Experts of a small language model: 6 picks a token, a shared expert of 64 neurons.
Below are experts of layer 13 (counted from 0) of a mixture-of-experts language model. Rows are named gate (a neuron's input weights, with its number), up (a neuron's input weights, with its number), down (a neuron's output weights, with its number) and show model dimensions 64-127. Each number is 128 + 24 x the weight over its row's rms, rounded and kept within 0 to 255.
Before each expert's rows: "gets" lists some tokens that make up at least twice as much of what it gets as of all text. This comes from a sample of Wikipedia text that the model never trained on. Tokens count by the router's weight.

# expert 111
gets: ",", "),", " and", ";", "ile", " by"
gate0 [164  96  97 172 121 161  87 123 133 137 131 137 129 124  90 123 114 127 116  82 128 139 108 128  73 120 134 147 122 123 122 118 146  99 150 126 137 112 104  78 153  99 138 117 117 126 146 118 117 108 135 163 145  77 166 162 120 114 144 135 141  93 192 116]
up0 [115 198  86 112 122  95 152 123 125 106 118 132 109 152 145 153 108 179 138 149 133 126 140  96 173 104 136 136 147 135 193 160 104 105 152 117 122 101 100  88 136 127  92 111 117 129 169 142 117 122 133 168 126 121 163 133 149 171 151 160 162 122 116 151]
down0 [138 119 145 155 103 121 125 159 132 121 130  91 157 125 122 127 180 135 148 105 156 113 111  73 150 118 139 167 107 151 112 125 154 186 154 104  95 116  96 138  97 125 156 153 125 119 117 122 114 121  70 133 129  99  75 128  88 155 164 142 116 134 192 140]
gate1 [176 141 116 121 125 146 151 116 121 125 100 181 142 150 160 124 162  96 150 105 119 129 128 143 145 138 159 144 130 143 155 129 151 128 132  83 104 126 104 105 139 162 132 133 121 124 135 143 166 121 151 134 198 149  73 123 153 123 121 141 126 168 164 109]
up1 [ 92 149  95 121 140 126 100 145 100 117 150 104 114 125 131 126  95 113 110 141 105 117 124  89  82 130 121  97 139 142 104 144 114 118 105 158 170 155 113 155 122 116 146 121 169 122 111  84  91 146 155 120  39 138 182 122 146 139 104 128 153 115 140  96]
down1 [168 147 165 146 160 127 164 138 103 126 137 151 110 119 164  84 105 141 186 104 112 148 127 135 101 114  69 140 118 156 133 134 176 128 135 157 109  76 152 115 132 138 129 152 118 152 119  94  90 114 105 124 113 176 101 100 114 128 115 163 126 121 122 116]
gate2 [151 113 145 131 103 119 144 131 147 141 143 150 128  83 112 161 136 143 174 113 135 155 104 123  85 131 110 123 110 132  93 125  90 123 130 198 128 165  88 128 121  47 137 103 128 123 179 113 115 166 127 144 126 130 188 167  98 105 108 120 124  84 118 122]
up2 [149 185 127 131 115 153 117 111 134 140 107 145  84 155 150 133 139 110 166 125 134 111 131  66 112  58 188 131 125 146 172 182  92 116 100 162 155 128 118 102 125 137 128 146 136 112 112 138 148 148 134 130 148 180 134 107 108  67 153 140 136 111 142 132]
down2 [162 130 148 146 108 136 104 100 115 135 177 153 137 146  88 166 120 168 142  99  91 115 117 133 100 137 117 130 129 132 103 113 117 126  66 122 110 128  83 135 112 124 157 152 162 106 119 112 151 116 100 122  75 165 130 138  89 108 131 111 130 104 104 129]
gate3 [123 120 131 173 128 117 100 150 128 132 141 129 120 137 120 125 169 118 137  67 116  95 131  92 132 164 127 101 126 168 102  74 127  68 127  98 129 121 115  96 132 151 170 135 182 154 132  72 117 140 132 124 101 135 154 132 131 164 156  97 138 138  73 129]
up3 [131 166 130  90 118 150 143  94 142  95 148 130 154 143 143 166 123 117 104 123 165 118 129 142  98  93  90 167 154  73 137 132 160 143 102 132 121 133 131  98 150 112 105 127 133 108  78 120 112 101 106 138 165 136  92 140 128 142 124 120  75 139 158 109]
down3 [107 164 152  92 164 167 144 113  86 170 135 124 110 119 109 145 129 126 129 130 151 150 110 151 110 132 135 113 107  89 121 155 117 128 116 140 117 133 129 135 101 151 126 133 135 117  79 102 124 120 160 117 138 127 111 162 120 109 134 143 117 105 114 108]
gate4 [147 132 129 143 140  59  98 136  91 109 128 134  94 120 116 153 187 144 137 139 111 116 143 143 137 131 132  92 143 140 169 124 149 141  98  79  90 126 115 133 105 119 130 122 160 119  99 132 119 142 122 145 163 106 145 101  88 122 133 135 130 119 125 133]
up4 [100 122 141 110 110 117 149 110  90 102 108 100 107 108  84 158 145 156 133 127 110 131 130 116 142 176  98 117 127 156 145 173 118 158 103  89  89 118  96 121 122 142 119 118 154 117 121 120 163 127 107 115 156 124 154 116 120 107 117 108 193 129 118 133]
down4 [ 95 153 150 133  86 135  81  89 101 139 155 159 153 109 143 118 154 105 138 108 129 104  80 127 164 146 118 130 150 124 175 111 107 117  99 117 125 144 104 136 161 113 109 137 160 129  95 129 122 120 152 112 114 112 144 119 117 160 138 114 119 136  99 137]

# expert 116
gets: "==", "s", "ist", "areer", "ory", "ation"
gate0 [101 143 130 123 183 127 131 130 124 113 153 172 108 120 140 109 101 126 156 140 101 143 130 150 162 107 128 124 132 123 134 102 120  88 116 117 108  86 112  74 107  94 136  66 148 128  95 154 117 112 143 144 128 132 146 121 128 148 123 115 117 110 104  95]
up0 [ 93 112 135 126 130 159 158 117 110  96 148 145 111 112 129  44 114 105 155 159 143 116 108 162 115 135 135 134 120 138 112 151 108 122 155 143 136 107 136 101  85 114 165 110 135 109 153 110  97 144 129 145  91 132 136  86 197 144 126 105 100 161 139 112]
down0 [ 90 116 128 143  87 129 109 116 104 127  94 172 134 163 146 114 180 132 118 136  99 132  92 157  91 152 120 126 101 141 102 143 132 139 124 142 128  96 131 111 102 149  90 132 124  76 103 115 137 131  94 117 121 100 128 176 182 110 141 172 168 147 140 127]
gate1 [144 164 123 152 130 140 116 147 135 124 153 159 152 176 141 175 125 136 153 137 146 164  82 128 175 146 129 110 123  94 142 124  71 124 118 133 103 114 114 119 140 130 147 135 140 157 114 136 104 103 155 123 139  92 134 120 132 140 133 169 160 117 138 133]
up1 [148 135 171  91 127 103 126 123 118 115  80 115 119  67  76 106 138  86 108 110 122 128 137 120 119 113 182 120 129 149  96 154 136 128 137 140 177 145 152 146 122 117 123 142 140 100 123 129 134 127  99 144 125 128 142 148 151 137 165 119 125 161 136 137]
down1 [145 159 119 124 107 124 163 129 135  69  96 161 169 103 111 140 173 142 163 111 102 161 159 126 123  80 132  85 126 123 135 102 105 106 110 121  78  93 123 112 133 123 147 114 109 108 130 115 114 100 128 170 125 155 132 120  69 157 112 144 147 133 121 153]
gate2 [ 87  77 114 145 165  87 100 123 148 135  86 135  91 140 115 143 111 139 122 154 121 121 130 166 169 101  76 149 133 124 121 145  91 120 155 121 122 117 104 110 142 106 171 152 124 103 129 136 123  91 158  75 149 129 135 113  81 155 135 124 184 133 123  87]
up2 [143 138  94 122 114 145 124 132 126 108  95 181 164 102 100 107 171 161  73 105 135 107  98 120 120 115 139  91 116 102 127 103  99 153 133 118 133 110 125  96 118 135 122 126 130 130  82 112 129 153 135 142  73 115 115 134 121 139 121 164 108  86 142 156]
down2 [101 178 138 122 131 121 115 134 140 123 135 109 122 108 178 119  82 117 142  84 101 124 134 109 119 144 120 127 126 136 164 134  97 153 100  84 116 159 126 129 105 113 110 128 141 117  97 137  97 106 142  91 144 135 110 143  71 117 167 169 100 192 115 126]
gate3 [133  92 103 103 132 113 104 139 188 113 140 134 141 116  96 114 108 129 132 136  93 161 110 100 113 149 107 124  91 123 120 142  86 127  93 151 102  92 107 124 123 138 175 173 104 141  58 132 156 133 131 132 149 115 139 131 137 113 154 124 140 119 120  95]
up3 [128 131 109 131 134  94 146 129  76 171 139 152 110 135 188 132 129 123 139 121 149 147 109 137 126 114 130 134 166 122 146  88 151 131 139 115 141 129 109 126 152 129 139 117 102 122 190 104  88 125 131 103  90 153 128 137 133 184 107 167 131 122 133 116]
down3 [ 80  80 112  99 129 148 161 177 104 118 120 120 145 114 116 113 153 157 140 128 151 112 103 101 126 156  98 141 103  95 108 110 119 135 157 124 141 166 177 102 143  93 103 146 153 149 157  94  92 153 138 164 115 115 107 177 104 133  82 124 154 145 121 169]
gate4 [ 95 123  96 137 139 157  95 150 140 129 120 184 136 119 100 101 123 120 135 111 145  87 125 119 145 120 114 124 141 119 124 110 165 136 142 116 143 114 112  97 170 111 150 111 104 129 118 140 124 153 133 124 132  89 129  89 144  50 135 112 115 117 130 132]
up4 [123 123  90 158 146 165 132  67 151  97 132 127 124 149 161 183 147 140 148 129 114 130 115 141 107  96 104 131  98 139 135 121 143 128 128 127 137 157 146 101 131 146 115 132  89 117 101 130 109  99 147 119 140 138 137 130 147 108 141 131 112 150 127 159]
down4 [ 71 150 178  54 134 149 161 117 102 107 131 114 138 103 137 120  96 153 127 116 107 130 123 127 120 137 143 148 130  99 127  90 115 144 142 128 136 133 124 113 127 116 105 162 109 135 127 147  70 121  93 193 119 138 118 137 121 124 129 107 122 113 137 119]

# expert 225
gets: ",", "),", " and", ";", " -", " –"
gate0 [154 140  78 126 132 156 108 156  99 153 109 151 100 118 124 100 134 107 173  75  94  96 135 115 108 150 157  85 120 129 144 110  93 147 139 112 147 123 148 177 151 166  87 108 128 123 165 129 122 127 136 174 133 157 130 118  80 118 114 139 134 164 122 141]
up0 [115 179 105 161 129 118 119 163 121 137  97 165  72 118  83  94 144  86 157  79 127 111 126 117 128 138 157 105 159 139 151 122 107 149 125 136 106 143 132 141 140 146  82 111 154 129 136 129 148 114 148 128 117 152 110 100 141  99 106 183 179 138 131 138]
down0 [ 85  66 110 194 126 135 150 145 144  95 154  94 111 158 148 111 130 179  83 146 137 134 121 119 168 117 175 113 129 156 120 100 118 132 118 125 148 149 116 147 130  89 160 155 157 134 129  74 130 124 118 125 139 113 141 147 131 122 147 101 109  94 119 122]
gate1 [115 118 154 113 105 135  89 133 104 113 132  65 133 111 133 104 115 135 115 135 149 105 128 186 144 121 156 116 105 155 150 178 145 124 150  90 152 127 117  94 127  99 111 146 118 108 130 132 151 123  71  88 102 140 144 151 148 127 159 108 101 122 130 117]
up1 [ 98 100 102 114 118 119 106 134 116 124 133  82 145 118 111 132 122 149 104 132 165  94 140 195  96 119 120 134  89 158 124 121 124 137 158 124 153  64 115  95 103 117 119  98  94  96 131 146 110 138 112 103 133  95 130 158 119 138 163 111 115 154 121 127]
down1 [125 154 127 120 171 122 128 121 128 115 144 119 114 154 132 153 102 226  81 131 127 130  80 157 143 103 120 125 118  74 135 108 126 106 127 130 121 153 166 175 150 121 109 126 149  74 145 117 117 100 103 135 167 178 107 124 134 141  96 115 113 139 104  94]
gate2 [135  99 140 139 117 152  75 101 107 126 118 145 142 140 130 110  89 168  86 102 125 145 120 144 118 142  95 127 160 132 131 114 155 127 117 142 121 125 151 133 143 116 125  81  95  74 130 108 133 133 144 164 133 133 126 101 124 153 120 135 101 120 146 169]
up2 [155 146 119 119  92 177 150 109 125 119  99 104 149 129 138 108 144  73  97 155 135 124  94 155  59 113 119 114 139 159 127 145 106 124 113 128  83 139 145 138 159 151 138 125 112 121 162 124 140 148 113 129 136 130  86 174 125 114 129 157 112 110 112 136]
down2 [144 166 125 151 127  94 114 107 128 119 111 153 130 217  77 180 137  98  89 144 130 162 123 161 120 138 131  67 114 128 146 138 142 109 107 147 106 127 119 129 154  88 130 130 123 134 103 138 108 151 130 102 105 109 137 138 153  98 157 143 124 118  83 102]
gate3 [135  92 136 150  73  90 124 132 138 140 136  64 125 141 110 119 117 100  98  88 149 105 107 131 107 131 113 133 112 123 120 158 144 149 135 146 132 131 110 132 128 119 176  96 115 138 103 112 128 141 116 116 126 124 157 136  95 114 138 143  97 162 118  99]
up3 [ 99 159 106 127 117 117 143 113 115  96 127 156 128  84 158 132 122 183 118 141 165 150 180 119 128 127 133 100 151 141  98 126 124 101 110  89 121 176 164 103  84  87 136 146 117 124 132 155 115 132 148 154 161 113 109 123 147 155 153 123 119 147 103 165]
down3 [124 116 123 163 127 114 143 137 132  98 110 124  94 121 123 150 143 103 122 130 191 103 103 110 147 136 151 139 175 178 140 112 149 149 113 144 134 117 111  83 110 147 135 175 140 104 124 123 155 126 147 142 132 172 102 107  99 146 154 114 112  73 168 162]
gate4 [128 161 103 133 157 111 104 139 130 132 134 156  95  73 143 113 128 119 110  86 161  98 134 144 165 126  92 129 147 115 106 164 145 100 159 152 151  98 137 104 115 149 134 126 138 168 145 126 183 125 146 130 127 130 111 127 142  92 157 124 107 112 144 103]
up4 [134 128 110 117 129 149 112 129 154 138 151 130 173 110 105 132 117 146 130  97 107 133 135 169 203 166 102  89 171 149 146 167 143 106 143 146  84  69 149 136 175 136 146  91  97 130 138 141 120 128 143 148 102 102 104 155 151  94 100 110 163 136 137  92]
down4 [137 114 156 158 118 106 142  87 162 121 129 110 124 100 153 126 139 122 133  88 128 104  95 109 200 101 138 105 122  98 133 184  86 117 140 127 146 124 127 105 125  99 144 137 103 109 147 104 162 204 128 145 153  97 139 163 129 140 129 151  78 143 153  96]